{"hidden_size": 320, "balance_bias": false, "norm": "layernorm", "positions": "rope", "attn_scale": 0.177, "parallel_block": true, "init": "trunc", "init_std_qkv": 0.0229, "init_std_up": 0.0229, "batch_tokens": 65536, "max_seq_len": 1024}
Below are experts of layer 2 (counted from 0) of a mixture-of-experts language model. Rows are named router (the router's row for the expert), up (a neuron's input weights, with its number) and show model dimensions 192-255. Each number is 500 + 25 x the weight over its row's rms, rounded and kept within 0 to 999. Numbers have three digits each.
Before each expert's rows: a language model's description of what the expert responds to. This comes from a sample of Wikipedia text that the model never trained on.

# expert 7
It responds to: National and United prefixes. Country and institution adjectives starting proper names, mostly United before States, plus National, American, World, British, and some leading digits.
router:525482504534454511505472509484509512512486497480466524472440515578532471491525480505519491514494543468483453466486520555534534511508494531523497480521513518503480497507495475529537557522491477
up0:517499506474552470491511480495521501483520530495493538531499495519490526531539477510485495494485492509505497525512523467520528488467524535478558521484514492514519529457513519487506507543544514
up1:462472539503493518500487466490565486487541462493495483518482484486485520469509478504498512466499469487482499488453495508508468496510488520489488511513517497524517530474503483513493512546505495
up2:521491510504489496484509493517486520498495445488469548479501479503492481503492467534483503520518485503444544467522515541534497513493517557503488472484541519452502483511497483533509502490502494
up3:466524541559514522496486496467467549465464479490444500536505488502489544468517529486477475500544522462487530475554475490535508499542471484486506534507501509487497511489512516538528505533480503
up4:487501482477513515511490514475507521510524512484494536540502514441473473520511498457480490468521504526506518506484507546538454449455476512560494528535528526466494497512501496503546522515471488
up5:535539545517525463490505510510505514491461515455526535492460482491499530538509501516502490507495491485491477516482533484483462516492502511464504440464500484485516476488523468504490541487462500
up6:554529499475507529511452517467501537514497521502522515494530498509490481525517470482503515554546465485512509485486482500476481508535501521506482505439523500508478487508527495526502507485490487
up7:480481519517497533526509472471514497493513515523470471472519469507499519503516483539465540473480535482496489478513469514495516525476523473554477479514540454503499504453514500513469522497535475
up8:493478467521523512493459464496466518494508491473494509482457513448514481484496490499554484462530477526484513497484533468546528505529524494523471496492527511477445533480501498515573514507483505
up9:489511523512516469476491492478490503494492496502455499489511496514514478545529499515542525545539553511498505500498499515525531491469554469517509461456515518487494532477512456530490533446476520
up10:461507509521458514486499501469523487484522491501467506479508508467563496552479438513504532493493526520535490521548521505488518491487493526545499504439516477520547503493529536495529528512484508
up11:497533516479529550475498503488535525514474505518520541451485522478492493510502491525493553489512509518551512508518468475475485497480459487476484478476529517517444516505467480538492537506486462
up12:529457505489456553528512476508486477543489509464508444505500507484537502553531526495493510517481502487501529540522516547482514493456475459482485549508493488472524454485479501542520512461498496
up13:538501519519485492408481538527513514525500528535524509461524496468485434500512518520512441487500444493505493480496490497509537472499510450486558499504518449530502505541482514489520460502466515
up14:499494516511471529490466470509438525484492499499482474450472523506509494566506485520513552509495483489511499494500488490495494536457543491510477482437518520475497494507519515543489469522466483
up15:473507493507517477480481497544492479516491501492515456463532536449487475550496478526485526520478520489517444522493521488505528502481455466555510490469534561483514529484511495501500524515491490
up16:510489509472521490474500486499530494458512499501523487459473475504505564493537513512489495460494492534499544479491502476534471501507512489514532480475555508485473526488504481525520533464498486
up17:521530479489494534495441566539494471478502481506467527520462501487523461491514501428556504504488488493505455503534491484509522508487527482524521527558468484474443494491455527552497470508506483
up18:478476522526479502479496497514495487549512488516485510466495509456490538535503474502492522497513493499517513483499515471515554504489556464546513478440486496516485443476486473517508513457483524
up19:522469443470476523459506503493493518517494503504461537521497485532505523576469520507528519510480501454482463476456461536502501490497514475483447535521471529514494482509501481491530514511473499
up20:473464534514524508457499495513485541453534555538478511499478526493485484473500464520507514476460461503497471478454483472481522518494514513481517498501539460515476510486489535526511524456488484
up21:519502511500453544532470489511501514504482492528512508488494461527480482487515487560481510524458502505501487494464529519529520528496505466461469504556490515508497536494550493524475522556512465
up22:514468455504521517510502481459466470487518495500510466490502519507467535516494514462511508488495487461493460510513542541522483495513511498503488484497508486503474466515535505537534508502465487
up23:494497528491509521505481542498483535471502463526456506463519482503569482494527512534519522553481474499487478507482469496522509501508502535529489500494516521514443489505537523515496509481515481

# expert 2
It responds to: Name pieces, sentence ends. Word pieces inside foreign personal names (Mari-e, K-y-rychenko), sentence-final periods, blank cells in election tables, and "two".
router:527487499529465498514486530465481510497517533497472510523448528528523480457493490542508483514489531433497488451507489561520526512501494470476506494526516499504434514504466485525500535513488476
up0:477556480455500493515532505467512527497531498476457490473501488447507485519499514475497506480546479503487475482527492524498510499494520519507518490506449487476504490492505548551503522480508517
up1:453440525503499502457547525485492481515510486479510498488513519515543555515489497520471504510503471510531497482527514516467470510506494496491514537491449506518469506483475493526504508496510484
up2:481511487466528514504473483518512501499490512525492518497473540501495504523480472537501472502517465532499541504495440480483482522514492431496466522470481468515449493520550472527533476523551481
up3:496502485536505494501547513500518478487516501517467486486531496480522504530464492535517497483511501511488480493488504547504519486512489507502516503493541456501491538479506510462511480518538490
up4:520489479498505522471460476512487512482486524467482527492493495511547494505473538515484514520581495521518471454451510543501491525449532473498497517494464510506505514488511495493503499465563500
up5:506524482481520491488494484509516463490493530513479554452468493505494506508491497482488488516479539501463479511553501518516520504501534531510513494529459482485515513522474519521469471513475499
up6:516478544509525498501510504485517499450511514508482517519497509476460525487485510477477489508471479477503450510516520492517549507475540499537554501558454479494481479507533503495484528526495537
up7:485507493489520466474494535501465523471495457532550507512492502469476515500523532448480452532496501467516487529514494476483467528557448508503449464502560558497502535519488494493504526489464489
up8:505523495505543533470514501495573522509511520476486468519519465552493475522477509477507460474443506534459503514500456497519526506497498539499522536525485499521478515489470481501504508502455477
up9:510492480523491483516503505517472475538462521491483537529538523514513474470460518488513461494530494437469532479489497500536497503517539465480537514509500532488475513538478512480516512473503427
up10:532485453549503524491502488513552501528494460495454510471507528474491507505519500534531517549482463496485478534512464529471542546475538461498545496456478499499478492487479512489543512492488483
up11:504498476495524517497532469507477525461460474504531492476501492504468472489470499438477540499523505496499494483536478459494512510473543480504517520487452517519524484496531515492538500528500561
up12:498513482478470511483496492488507496524499463491478462514472475498540543510498446505556507499512500534478483509535475489571509489456498506464509503504513493499513497473472484495516550506502489
up13:484483495518481475472473528513426457534505501467480485506497543498520536509496504505529482524483517502518500469503481466482472454477509466468488499462491465484503500481518447516501513506477507
up14:504489457469499516506508441490449512521475489517516505512479467552486510529515474479521486501509487550484536466477507480532518516501498515514531487487528472452466523501480534530519482510500464
up15:505439507468478485493513475528497511536463521479474491509517464493510507503513515481495464507442501533514517498496500591504461502487525440490490539502450512484453483503454537517491554448469540
up16:527466488510470501496459514483485493535514480468532492484491490496473451480465498522520463500434503493496487491478470518478502496510482482480526492494466520498484550474503507510508498495464486
up17:461520487497497493508505513468494492497511537464464504537495497523481454476500485508499512515519504479489495502475490501476514527495472462491444487508488485462526516490517482492454504480492528
up18:494486527467500500473499499481505487495475507487517504517476486480521520481543512506483485476485524432484488525476517471573514503495488446480457472529505503503534493483490488504494515527486493
up19:513476482524481529493554527485505496523517500471482519509531520527490493470510509545530496544515533516526487496478506487474503511479515488509450468480483517529485488541482472518523505507494482
up20:532517508479485514504503494498496489470522486495522551507489489502525486510477520527508469531479504501488494524517509537511476502463545483551488501465495460559532514490499485486478530478461478
up21:514524494507511502505497486481509476502509503529503474439494532470466469513486482521455449502510516435493484521484455463494512532492537511513454494506506465497477502500511495525474481470514488
up22:507517499532498523519501527496476508501472476511520502522506464472492460543481479493497489441504512506476510487519523504535524496460497483467482480473512494567510476485517497499503472468513433
up23:481437524509493514497497511509501507462470501507525524510521531451539496540528509502499492498534482491518535523462468493534455499553509520499457466468492465495520504543470468499544500496483508

# expert 8
It responds to: Prepositions. Prepositions such as in, at, for, on, during, under, especially sentence-initial "At" and "at" before away opponents in sports schedules.
router:537504461494514507484489525471508529462535529517491477522455473490494445438542518551500515496510509474485498458515483551536525513480509521548505458507493556546457513496479487532499512481478499
up0:508519435538510515533493485516474563469510465482503532484524461479557479536537528503531513528449486505489464492466504545555472529544403472475520476457527500499474494530492530496508487490515505
up1:534507513510515488486471512532514532475540474534494446487503510469459473515495542482476492513469498489488531458466461550496501479486459474492467499505524495544445498439546475557507487503475519
up2:515476504522488536510479541527486471523514489542488508495529491548482509517457492491472485531532522509526496487471453514458478511505540532489473496531485528483490494504531489496524544519509480
up3:493500522498502528483490506489471514458530495479470472518524487540475508467527476518481513518481492551527498464490493536470479482536518466493504524474509472536491513521498443527490504476512520
up4:510517475508519500500516522501476502526489562500481491469505521544493515449497502541515481450508528496515469464492459517537533462508509467501496503531505474499483524502439515506543519522504499
up5:540505509479485468510479491487451539477510477555474476520531516493461487507461513517516511500525496532507486456492487450488516478528499471545515497514533480485543467519516582525512530506499474
up6:508546519448516529512512488541528498509495474487495534534502437472516455483527482514493450499518493501485505526526509466509514524536490485510515507519456553479511517524496520507512507512488481
up7:509513541502495501511509511467479476467500536534490494492439475536484477493554506501528507494499510472470508480465492557516514492503503527510490487496521467522455524514522502507479480488518501
up8:547485498457508457512473480466526493484502522511479527522511508479472510512499516491517499495484502464450493479522517484470512485501539532543508520509467505534434456516472537472498507507461489
up9:495508487538508545454512504480518512494474531502491486502549445520535504507539524504475551502466470507547499497490502497496509494533475476462509475455517494515507479495521467466534492474517472
up10:485463497505499533487457468526529512496516515503469479509483512549454505519505487502516480492560491565460484505498502540463495513468528512512497487462445531479505496506488522501504546535469489
up11:523521470526537497468485445509477507494518545517527466473510498469533519500554475452508491489520508501506522535508514505484527458515470523511528490509514499484516522484489562510544521459523497
up12:521492485523475524487496477490519488550534499513518484501489477520483517458461515529483512490515516498553538476531541485517505495462515511507475496488467491529495542523498525499509524498498530
up13:499522479480502472510506518514528524511518467492533481480553490528523467450500538487493505532517518490473499488524553505497543510490498501490459472571471490465498487465490505516548480473476485
up14:460512476526494493517510465566493515526547538477463493476519533517502506470528499476513483459499456520508475518505522540475494501486533536476450506522482539506521545447483539511490458531498520
up15:504455505471511524498510550491485476487540489502558502536468517489504522558468489526512490443540512514500503498471472503499513501516520447460493499458485500469489482532518496517496508498453494
up16:500516539497517530500501492461515506522533529521480473449536488504465486510496497545479464530522524479471539513504458516505513445500491475502494478529496512477516528507499488500520491494432503
up17:494445492531553491471495480477488486529530536503523512434478508513496535520506511450526524502519496519536560512514487514483469486490507530476522551493487502498511523506514485524482526514507491
up18:500450520510524498471529471494505478525493549514488499491519467529497481492536471497517470464496522495501533463511476481472519474483459477505474500515482503457542480491512466498450504425498546
up19:493489486482484482467515514463471470496513527472553468463494500563486429468491534518530546505473519519489470521528545451517495480486466501507481517510511492514507544544476471509531484515482528
up20:483489550499480531477535532498501511537512529494532494494462489517493502487519520495508453473526517537521516506499593488508507527492492471499537506443489520502533501497504480516493500506525502
up21:503515568472504515504478544473491528532461492488493507518518534475523485527485486462492515490486500548521525492509493468500523503508523501546474490441489492497528541530490479509531485554479472
up22:473536475490452480531505498420475538467473481501536523528490547506475495501453481555520491515512502522505500483537513473519489500517523494499538520488469524556441493470493481480509496470471504
up23:473481463493516480520471487467505494496562443498538526524510548478556504483530534511500470465485515531520516497549488456539503495531497488486554501465525496478495559503479490472486503541437501

# expert 5
It responds to: Common nouns after articles. Generic nouns after the or a, often followed by of, such as part, end, area, version, side, region, plus mid-word pieces.
router:506482488556446494495501534490484495485505522482489500549469504535517488472482487531507488485528568440489468481486485530518520513466471485487506509501528502464438547523489482522509560520512483
up0:457506481450491479518465545467516505507500507515548471485499522489547483491484480506492486481496476457473478498466526490509486504475469506521525537500495464524494491507540518486513502477487494
up1:499537492501494472488502511501468513479512478532504502518450462503509490463522486546500494455555526492491477484505484531479488475482482502514507449472501472499502485561528507500484495558507508
up2:514475451517438514511463484498530472495509535457532523481468475477531498510446521524497499484498483501501544504557521477460527499502451512515484536542528519476504539517545459526504554473537527
up3:453440519488470467504517482483462465506525516494519515509529492486499498509498513466504483453468493538517533536485464498479464499515515508560514474493471502547451494496475480524519506485482447
up4:509512471485529530527499504559490550501485478462515473530497465514489508502508522481498531449519439477511511514499504529472490488520456520484464503556504479497505493472474556477529506509520465
up5:486476511501521465467492474508509494494488495520496506539504467495526461515452508520513530473488511518498495509538454478471462518505495490514490484505502520513499499503498485534500556492455532
up6:500509462472494514467470504483491465491498490541524539544542499488493530504517486526478508515514454499492476523473488516483501517491491485476470500544452466537492447528464477481487494491495451
up7:493498486516454505489459492485481482472489523519492492499478513483496487483541500472546508528517488502485483483482475477490542493513505506455540498488487508523502488535536494524495542463496480
up8:486518503526495503500464476541495503524525552463436517502520526497499518503457502496493520475518474540475518522493475509517499492445553525498502532544509442495518500471465487495507504503462463
up9:503474541541480451523536474513466521514515556490536523498519483544494513498495507484511504437514510506472487529501487486484497540496520474476505513511553500487505507477508494477484492527488440
up10:493462533486507505469551530509468481478498495525481571511520510464473486480458486508527476457475493534513484479482472529469528521544529485467496481518512495492534523489490471492498460459529496
up11:525501482495492505505503492465452479493448533507490468510518476512529498459450476468538497439505467507509483494503498502497499543546456514510477517499506468478509484513482509498448490541501487
up12:505471521551476519478490493489496483501547482488508491501499534522505498500537501489499533508495524486482501499483483473566527471499499545474488462528495537496462502494486510471517530508526493
up13:494467515506500448470512489528460497462505527530476505488486487534509488489486515539489491471546485487470461509499529528529505514487540506527548477496501506486459515483450499513499474477537443
up14:493498542494512561498539479475497499545531551524491548519498532536492522504498474498481505487545471511507492530462485516508467521539480540466527491526498444488482489549535514543471495465500478
up15:526477500509508489504510469462474513500531476467474529520494491522471511504523471484477482479508486527519513460482478508505502508478479438479555554499464502483502496515509489460539524498484501
up16:536517501490511508499485464506492483461510519480524492483517485539502542481522470503490462492535505459511575517506490494456558520543468526525469527461506544488521525506478481490519468492512468
up17:535477550516487511509519492458465465534518481536489497558510492489511538487525492503515479469499452493477490506487500526517530498526477490499481484491469471536508514519527468460491510485507483
up18:473477522465460506510508494470480545513494493460539489511519515529495487497520496505538498545497505480460527496492483494505489488485467526461515467521523520494534499480498485511469510476494502
up19:504516455516496509453531496457539520483480504515502508548484511466512482534496491479487502475470535489485490544475532507456486526531499521506481492462542495480488510496542511507519517519485500
up20:477460499491513523517479500485534485477489467486490523510433512509508498465491493487521501474472516519505507490532500512474528522543451502529540521507527502474495503485544519552517516499464523
up21:520480452484487556543530532512510498530483513515501524490470523512464530522533514530536479523520501512478527524525512458465501494515510469458510510491481476499514541516505527537521511505509494
up22:478420496539486518500465506500490539498516499463477464543479513506490514418518492488494507470512513493477468492494475495507511508535467519516502492516469482466473490482571467476499576523510468
up23:496515527459491493449491495487519479466499498495542504517494476512468521516511508486527548516515493536493504518542519527548486480475516502478514505545495503495518503492479520516523514494494494

# expert 6
It responds to: Determiners and field colons. The word "the" and possessives (his, her, its, their) after prepositions, and colons after infobox field names like Active:, Native name:.
router:501504509490508500521508513475492504503491576496466512515447573515517494448489461530495493475517534466510500490492472532522540479530508511484532491520457504497462501484491481518516518486466491
up0:508494503496487472520534500527487513453489507505534521516470496479509533522449482524490514491528493537509513554524508507516494471557494472501508471452483495488474502475449531479517474492501550
up1:505507484448523493502524478518501475481535494481518489548489516486522479515505518502469487497473524493510486468493522485518517515558495488509529505525500514496482523520512469510512529508520502
up2:442444510554481470460515494533513504529538499510517510457492506521513519491502525519504512466505488471513531495492497503496491460492540497433503506488506533504476528507455480543481442502524473
up3:480522524494495563492492494479513510471500469504560459474484502484459517497540434467524482474536467463507507500494514521475477520535479527459491513507471448511497520459517507504481481484533493
up4:466503488463505522516499493518503525519474521522468529483472497477486458510473512522523504499517504496516496491500475494511532457513512497472518515502496552479462545496458539507544510529493473
up5:498510505518534520508557493456536517474471489532503511544518479489550501485481498478481548517429488476489522512477507512500513521501479506515495531549525489520506487485493523546490489498494495
up6:529480519481487506505504513463512489517509476520497507505492515514489549467468483489467532512473533468486505518488522498492529457521555488422513478529452459518464535493529452479489506512516526
up7:478440478490506483483495520512497472563496527490472497528496524491480548500477468531466515492530485488469500472542538492455538478486476508478490492499474529471472494488538526540468506492463516
up8:489503479469516502484503482496490439492539531506471522512507443475460559527479484521497462503452497452501493492488519490515475534501530527510497526477536508490475522518510497525490503493434485
up9:506502472521489538525502503474504532467484504510410519478532479502487508483513508498532503535503517501501514513499509482516501503520512525509507478470487489558483493497543487515438538520440491
up10:534480468514468519496516538578506490537470537481527500536491527494465536512468474504478498520482524473504476474463530535452511498507511453524498515539491505466494519491453493543515533503512499
up11:467520467514548459501486521482515540499488457540502501461486506525498498513520481502457472511535540462557489516471508520509527448534533486479474509522546525495510552559517544477462482520555481
up12:527518502502502489542492482404507530546479474502530489499489497488503472501501542496525535517507480516497516516498500510489481560487517513488493491507471538519476507446515498504492469520494515
up13:491508494512499524480465501471453513535467474513520515532536486501502509517495483516543505511493465485488500472541465514516512488485463551486480470491495492475467469502542491488514537525480485
up14:527515511507485514508507511538532522559512488442456483448507477503470492493492516514462491491512522507477487494519475491517524475569517528479482554511524500482506541497476507520507504473477490
up15:454484508470438490469474503494458502515512507461513456483479542469517468526494480501455508488506481518452477439486466514545493522521461466488465494516480460475454511486503491545504560477521529
up16:493494486496495468517539505446499488508463533492463518492499543506544488478485500548515525509481503515517511537422477482517517481490508534478544486512473521552487506518493515513512527478530502
up17:502456513504547529555504558535484509462480501485456518489507525476490484480488543504503458523520491490506486518502515460530501492519493481511514472519476469486520530547472490495535485514508546
up18:504502534501469542510495505523478512541481512521534477513541509486509469558470521472490494484555531512508531544504476486540519564491507492510512483498475520485506526492528500547516542492511505
up19:480471504465454534504483516486526460467499488492502526475498519471473496485530506510496496487461515503467549489494510489502489497509499490531522536546514499522507527502518491517429484497458463
up20:501500496496486472498534493499501525542511519503508496553487530530493508521462437514532498542507501543468459488507512480539511475505539505477512474524508532471484505480500409501459529543487475
up21:497519481513482511577458462515471486511454522480436500508491537476514526470514502493524494507500530519552478499481484483524472506466471487502466509527502506499453522517519477522457530492479515
up22:487539561500486464468529502475436475480480522499569484479505499536509472520480470485494502537509493514501475516495493482445490484491499507455502517529529524466515530518511473515547483494474498
up23:515528508517493547507523470509500525472546483501503528499505488486499498515495509473510497497470491464481479556508532471495498460516510513546516501507505507471498479502507478524487496505488461

# expert 3
It responds to: Table and list separators. Separators between fields: table pipes, semicolons before birth dates or alternate names, closing parentheses, commas and slashes in tables and infoboxes.
router:540503464479457481487516462494494479489566578506460494488480547585510482462516429523518473507484536481502495450445460526510506503464475509501499484518496523505478573482436491534515526485506495
up0:520507511473470496501510522474472567511544521465492546511477513488513447474468510483482523497541509518531509508490493513518492552507514517510485524444501461528478516486530478519475480461462505
up1:508529488481504507491468472505523481487526494524509479519512521483517471471500508484485495498490514488418505523504517532527504513491490513498542495526490487495525545505496471521486503503470524
up2:519475507491502452454514529533558482472499511444476472540531485465482512499478471456496482513525489509468499540490505496550485486518534515515459527565553491486560497488512498516500515480507489
up3:448537492459539464498497469530494488502498508466498475503492463474475495501462513473490491549528499502472520520506496491549514486531485508509503464461478497497483506510516504491539470483532459
up4:463521484512493506534475517525536496459517487517454503514504520516455493454505493487513505510496503478474484493497481518490505485519472468552455551495484506443530478530489544488525492508448500
up5:517480501479490506470519522482498520465503497469562483543488528496482489539481477500514449473508511492540530534479495489529496484492471471459483523478497511511498511502541505492489494516510510
up6:536493520469478498489510511486509491474489504501502504522505507476460474516459495476552488502491528466503491478528505518534506513483456488437515526531458521491504505511515521504527516487477522
up7:494524482487471481523478465506502459489523520506469496540488503557506496494496487485518539501447549463512488487464511555530502473491494496494494501542518490515562519496490543552503513480554503
up8:452492462485470530455479494524514444517492520491535518480522475466486461497505521494502451512493462512513508512464489496469530491501512509454504512453529496470528463432517507490526495506466503
up9:503505528543516488490499502494484439528499443473452490559517497506508537518474485477445474524491505509512490546484490457519456495474516454506470490513491504507507487556492490487481487505528526
up10:499483448487515523506484495490539521516455498501503521495493516488517525499441472497487469509500489549476500475542473482465524520506491486482512492511466527510496466524491485457535533514502471
up11:496453509516528513478508496520485508459500519501541497489503491518453510505517511508503496461513503493557473502509489506514487462514528499498558508458479507492533481494487528478501471534505540
up12:533513452524485489495480515478521523484467516516526476499533495484456486484490496512526513498490526510500469483486471513532510526472530538471447517489507505515500551458512483525544515493513515
up13:525483503503545538508534496511505456477489533533483453544513508495479504493544517490497488470472521459480473517464472438516447503508501522494508515498480484508503501519500492472498483514491495
up14:500524459520551503515528467471506462485490487468505500489490475532530485495528488520511494511509494449461536476474543527484504509505506546468510504476533502474466482476491545506505503510479486
up15:484491527528481489462514505518529515461512509492433492481561472544480524499513523482492526505476490539490474532494496494496499570530485505516511449487481499488535506496496471474503512479503534
up16:489535489533529474541544483492470517479517515489473536447484542454440516505496513515530465487525496481511465474482500512447448500485495499509459454513515520474530510539525490521494517511482523
up17:508480474487510439493481471508506499497522504524466488497486491492511467501481530486494474489492514535464485522494460463497564519503477517495494488489553485468523528469503517478496510512524463
up18:487551530521490521518509527500463521503522540505493489496501507516486500478483535527507449530492463494511504493476493509506503518499488499525514517490509497432550534502492506508523493496493490
up19:539436469519476555491492491495531538537494481517493513514512512488502540487525500506500466490498491525523520519519537497516463504473494525483498495494521565467510521548500532453511479527497512
up20:474503507482537505514460511537456526484446502470478494479502494440474525462491499504434548463525476518506476534506538526464485501508560517503484519495486526505513482528494483517475499512492513
up21:529497518466499481480526571508469527506526522495478453504526522471525523530512510491501484498526474495475486520479456526439457459516536538499506531488501514517487515549520481514480477499488508
up22:477473523502513487489505513485514532532477491521519581491504516515479481485465504481480498499508479491484504472508488512513489525510493463514496496475471468449464518551480483496498542474441491
up23:519508478488479453496515488530438465477472517492538481502483534514530512502472501472507478512516504484515518529444494525521465526499528487515487479495511473532448510496494495524466479468526515

# expert 13
It responds to: Infobox labels and punctuation. Periods, hyphens and field labels in infobox and taxonomy lines, such as No. 55, Species: A., Length:, and word-ending suffixes.
router:518496486511486506460508519490508462540467483507480500424521539502501496490505489530493514542495517506478511488458500486500512512514445489523503502498504494510470466514514489494507507455517499
up0:474472522452440490520502544514500456527511515496500539484516542510476532487512509528550493532538496489515463472536528477465497523534457446501458477523495484497496478490517467493509508515515501
up1:540509460501507526497524509509565481482522473508502520465522501503496468499508531528523494538496507514440434512486477508533509490513508480502476481475532501511510515470502536498511460475523498
up2:503471487489493516477466540522478516488495486520478473474526491484496476519544509533503467495492464493512489484512507521509521508483483519581517502522512526521467457468491451511539505500530485
up3:514527494528452525498497461539438533471504549498503530514507458476532501541514503473494458474502489564507489511476486482512503503519475503500441526478518511469516530523505455500518518463508493
up4:442463496503454550511548510480496466527544455502494521455520497513502524537517494488463492488471464548514462440507521516477467510518501504488550484491483529456511481497501491512521533496522491
up5:474499495505481548482506484474481504510497441476482476509501458518532467457481472516507513490469457504488515517538525513513507507492524541526480525486481545506530470509491503485529469562503521
up6:503533500528497507552514541517511457464439494479517515511473533550516499496485477473508508514481457538516544514500514459508525525482467479489500487486520483478506521492476536469504482522466486
up7:493455448461483495519539479454504471529492473506510474534508503549499489534497483513497463497485497504530504448547522467511479482482467505516453535525500498532503542473464512514492503495501518
up8:497501505510517498446530518493474460502499564527511509499502460462479465545459514535481518497492469537508497508497476505529495486484510485494504509543479515524527487495509541506527464488516487
up9:500474487498476482497531536431542527504539527471484477520504515487495510475490514472535471505487527502488501495467531491500495516520455522500474471492531532494451482511427498492468476436541498
up10:499531521517499474459470493488484498490485513530504480438488521503484511458468522536502493478533484487486517495462508495499497485537443482488524505502534497490493492492507493497461510507491514
up11:489487508520461521421487475486480528523491467522468519485477481541533508499563515513478517540543518487508531516533485514494506504507484497508463545473479541477502535493465490501526480515489490
up12:488480494511491510479495487461526516483528493515508513509476511524491513485562548478485476478513532487495470512434472522466500523459469496471484452491515477521520506492481547520517528483503467
up13:501466553535462499525532498496473522504532483449508515497510512496551491478458522452507495491492487507528527508516517540509517535521508470531502497486499460569505554511469501494455550560488476
up14:476487491505483522494484514471470499492497491537515513484509480498521439510515483484510524474454504537458519508452511480510501509506527507521504503454498473498488526485506544482506479489515515
up15:525529512475499514478476506499538502455530460498451483525506507476490542525501513465498501503509521512527498423467447516508524443504503513492536476497499496466500457498500518499521449487519542
up16:484508479479457471455504509536497510507521518438510464511490532468466496536460489485488496520514487436459523507540521457485488485555509514481519549522495511507490515416481462494494502493499495
up17:502496496512471456534516525492454450490552485495474477477487488524489472519451488502486455523541545538472491542469482443515529499526496514488463547469503497510511494489508475475465552524497551
up18:519500498579527499479514451468471501488477537495454486483517478504524518537496514488525492492553492510502502484485478539506490490462515492487502493548463464502456488461518529504519505494521499
up19:502549492482531511464495493520525494513478500528470496490530498489473478485517509507487499514497510547482514516568566487481493555532496492512550506471478538526503489472481516469469463522463535
up20:507492529554483504535516502486497503454471485535483485472505525479490522480529497509568499494503537468474515516513464529480520538505505527518522529478487460478539487464528509425530491552497478
up21:551503518510548528501515519485464461531494537554511479535478443508481474529480467499483452483500493473538474491485532486471503490523518451526558503476526524464500533509542527515479508462553552
up22:495480513519504502511489528482488514508506485473462521498491499479499497521521497511536528492483502481480520497521512513516480536538503506518519472490486518499503455518522461505479485505535500
up23:509517498488505499487521487443483489520460493473490496467468474535550500480496525513490528481520529465485514504482476479494523497543444496500504518498494501476504503499469501524521507480452474

# expert 15
It responds to: Sports and media nouns. Nouns for events, teams and works, such as season, round, film, game, series, Cup, and the verb play in play a role.
router:554488505540462494508500509475493515498503537521471495509481513527505491474502473498495481507495577446498521437486488522524517509490477463468513510509500504527454500525472477527525588498503494
up0:549491492496509503492508502514537518503551484471460486463508497488469500475455527497554524502536462525483480496545515488475497543529535489467451478500509469513560476587498508473528517515496447
up1:503477481472491521500531508539505434506493544520469528538508499513467514502535509467534530470486519512491543508512477540504487511495491516504495451490517483499516510496482496503498531487492547
up2:531506531494509506481523541508535522462460510517514497514524482500497497547502465534494475547505477512482486510492490469486485479491501513509516525534503502506496533541521524493503495441491472
up3:490490485454455503452446478447482507479484494526468475490513513522527494450490503477515548499479537501496515479519494456517458535489448468497513500492512511468507518478524456525489461494505507
up4:502462455493489534519543516494510485473504484504426553492520503505544489511458518471483520469543480487550477520493510522530485460521519520508539497479489526531511485480466484489524549529532555
up5:495504480465538508505490512522502499501456466521495480513513493495506507496518476495494525528490515446488520461500487545490503486510503549500508523490437508483488516444439515535440506464479479
up6:472503515535464514500483549502491512527509488504526487519513458474538529528500488486509486518531461527519520433492528472508524488498482465516486502487524499485521517497502520496492549523503508
up7:415491490501477496445516458525495481510543515457498553522492497463491501497506511464485481524488484500486497506521509533499483487493485453475514493524566496522509498449519524504522521540519442
up8:485468531479487526472494513519522483510483563510480510512490527506494512466530485511603555494520500512515497509545486435525482502443464533551531494478512519513487505529497491536459495451507489
up9:521503515502496488502509514500511472479500472512466495516503558459525491507462485512580504486507511495478467468489512529501500513481505483532458500529558512537510476509478532521522468492506494
up10:533472484506483488508558513507486514481478478505496525539495514491502540462483562472511475548526501515482486454531458474459513470495473463456521506512491510491487496524484488515494504502531479
up11:491529510513512539486525492475511527511459444511519505517502579480533499516545490503529506501499500507513509477484522499500526530514520507502534497564483478466507513497446550538510485492512523
up12:475491468496518513537496484510513500557496514531520483455501482499463486500490478484502490519483467505517492531517544507524496492530533475490534474487505491447512520505472497555519454514500474
up13:456474538481476538492523523451487515509455518442493503528527521462496519539521479526499520483530468499468496486492484495450548459504497491493494497496499481494529505480483474528483490484552496
up14:497481524525518509486505501519497532476474496502478499514491496516437511503527510487482525470512491489497523496513475496571478507482497520468565488513484515505481495548486528468553496530491517
up15:553508519520495500503469517476488546509446522540483460529505496500511486509517490482474503519476531483500492463544493520532516508470484492478544518476467528454505512466470494514484529511537542
up16:467513419532468543469519486504473514495502516509522481507496523482497477511518478477518477466495521506548525509526498508494515517515475502519477531522487529508534534502489496493471541520481497
up17:488525510486449513521522504549483492540480517443500493485515475506516499491492488525474510463529487523507482494487492484483472497497446481476492476467506558479472506518518463494477482506497534
up18:490503470525492504487497474496473487515496508495515485500519502483471517535495517504506512500471521494515555522504512480524464486535481471528531514493459460498562467508495547549480535507503524
up19:511486495546519515541546493423491446490510528546492468506512495484475497505512526467514481509544477454516524522477504502464544495516453477479477482519477458531500517484552517513487513512494551
up20:515505518528476457512521540466495492518467457483544478517491459516492456513490444504485516521474470546495486489478513526531483508491446531496490534522503523501531547466464492500500534445498523
up21:475509531492515527530511504494468528494496498515520496478462508502484502533502486441413525498476464564459482502501520497452539543556560527526516499505477497474531482527529482510493478467480497
up22:465489525497483519489491475469530458481506533489464546499541482527474553509496486516483518520538502541481532530543477502505471517513478445531481497525523512506476452522493513473509506550485491
up23:539512521496474487484486487478485476508491505484528499503560518467506500505522494481532501479507531507468460502465515470527504496445461520500479508514479477505524519481521486494486510521515467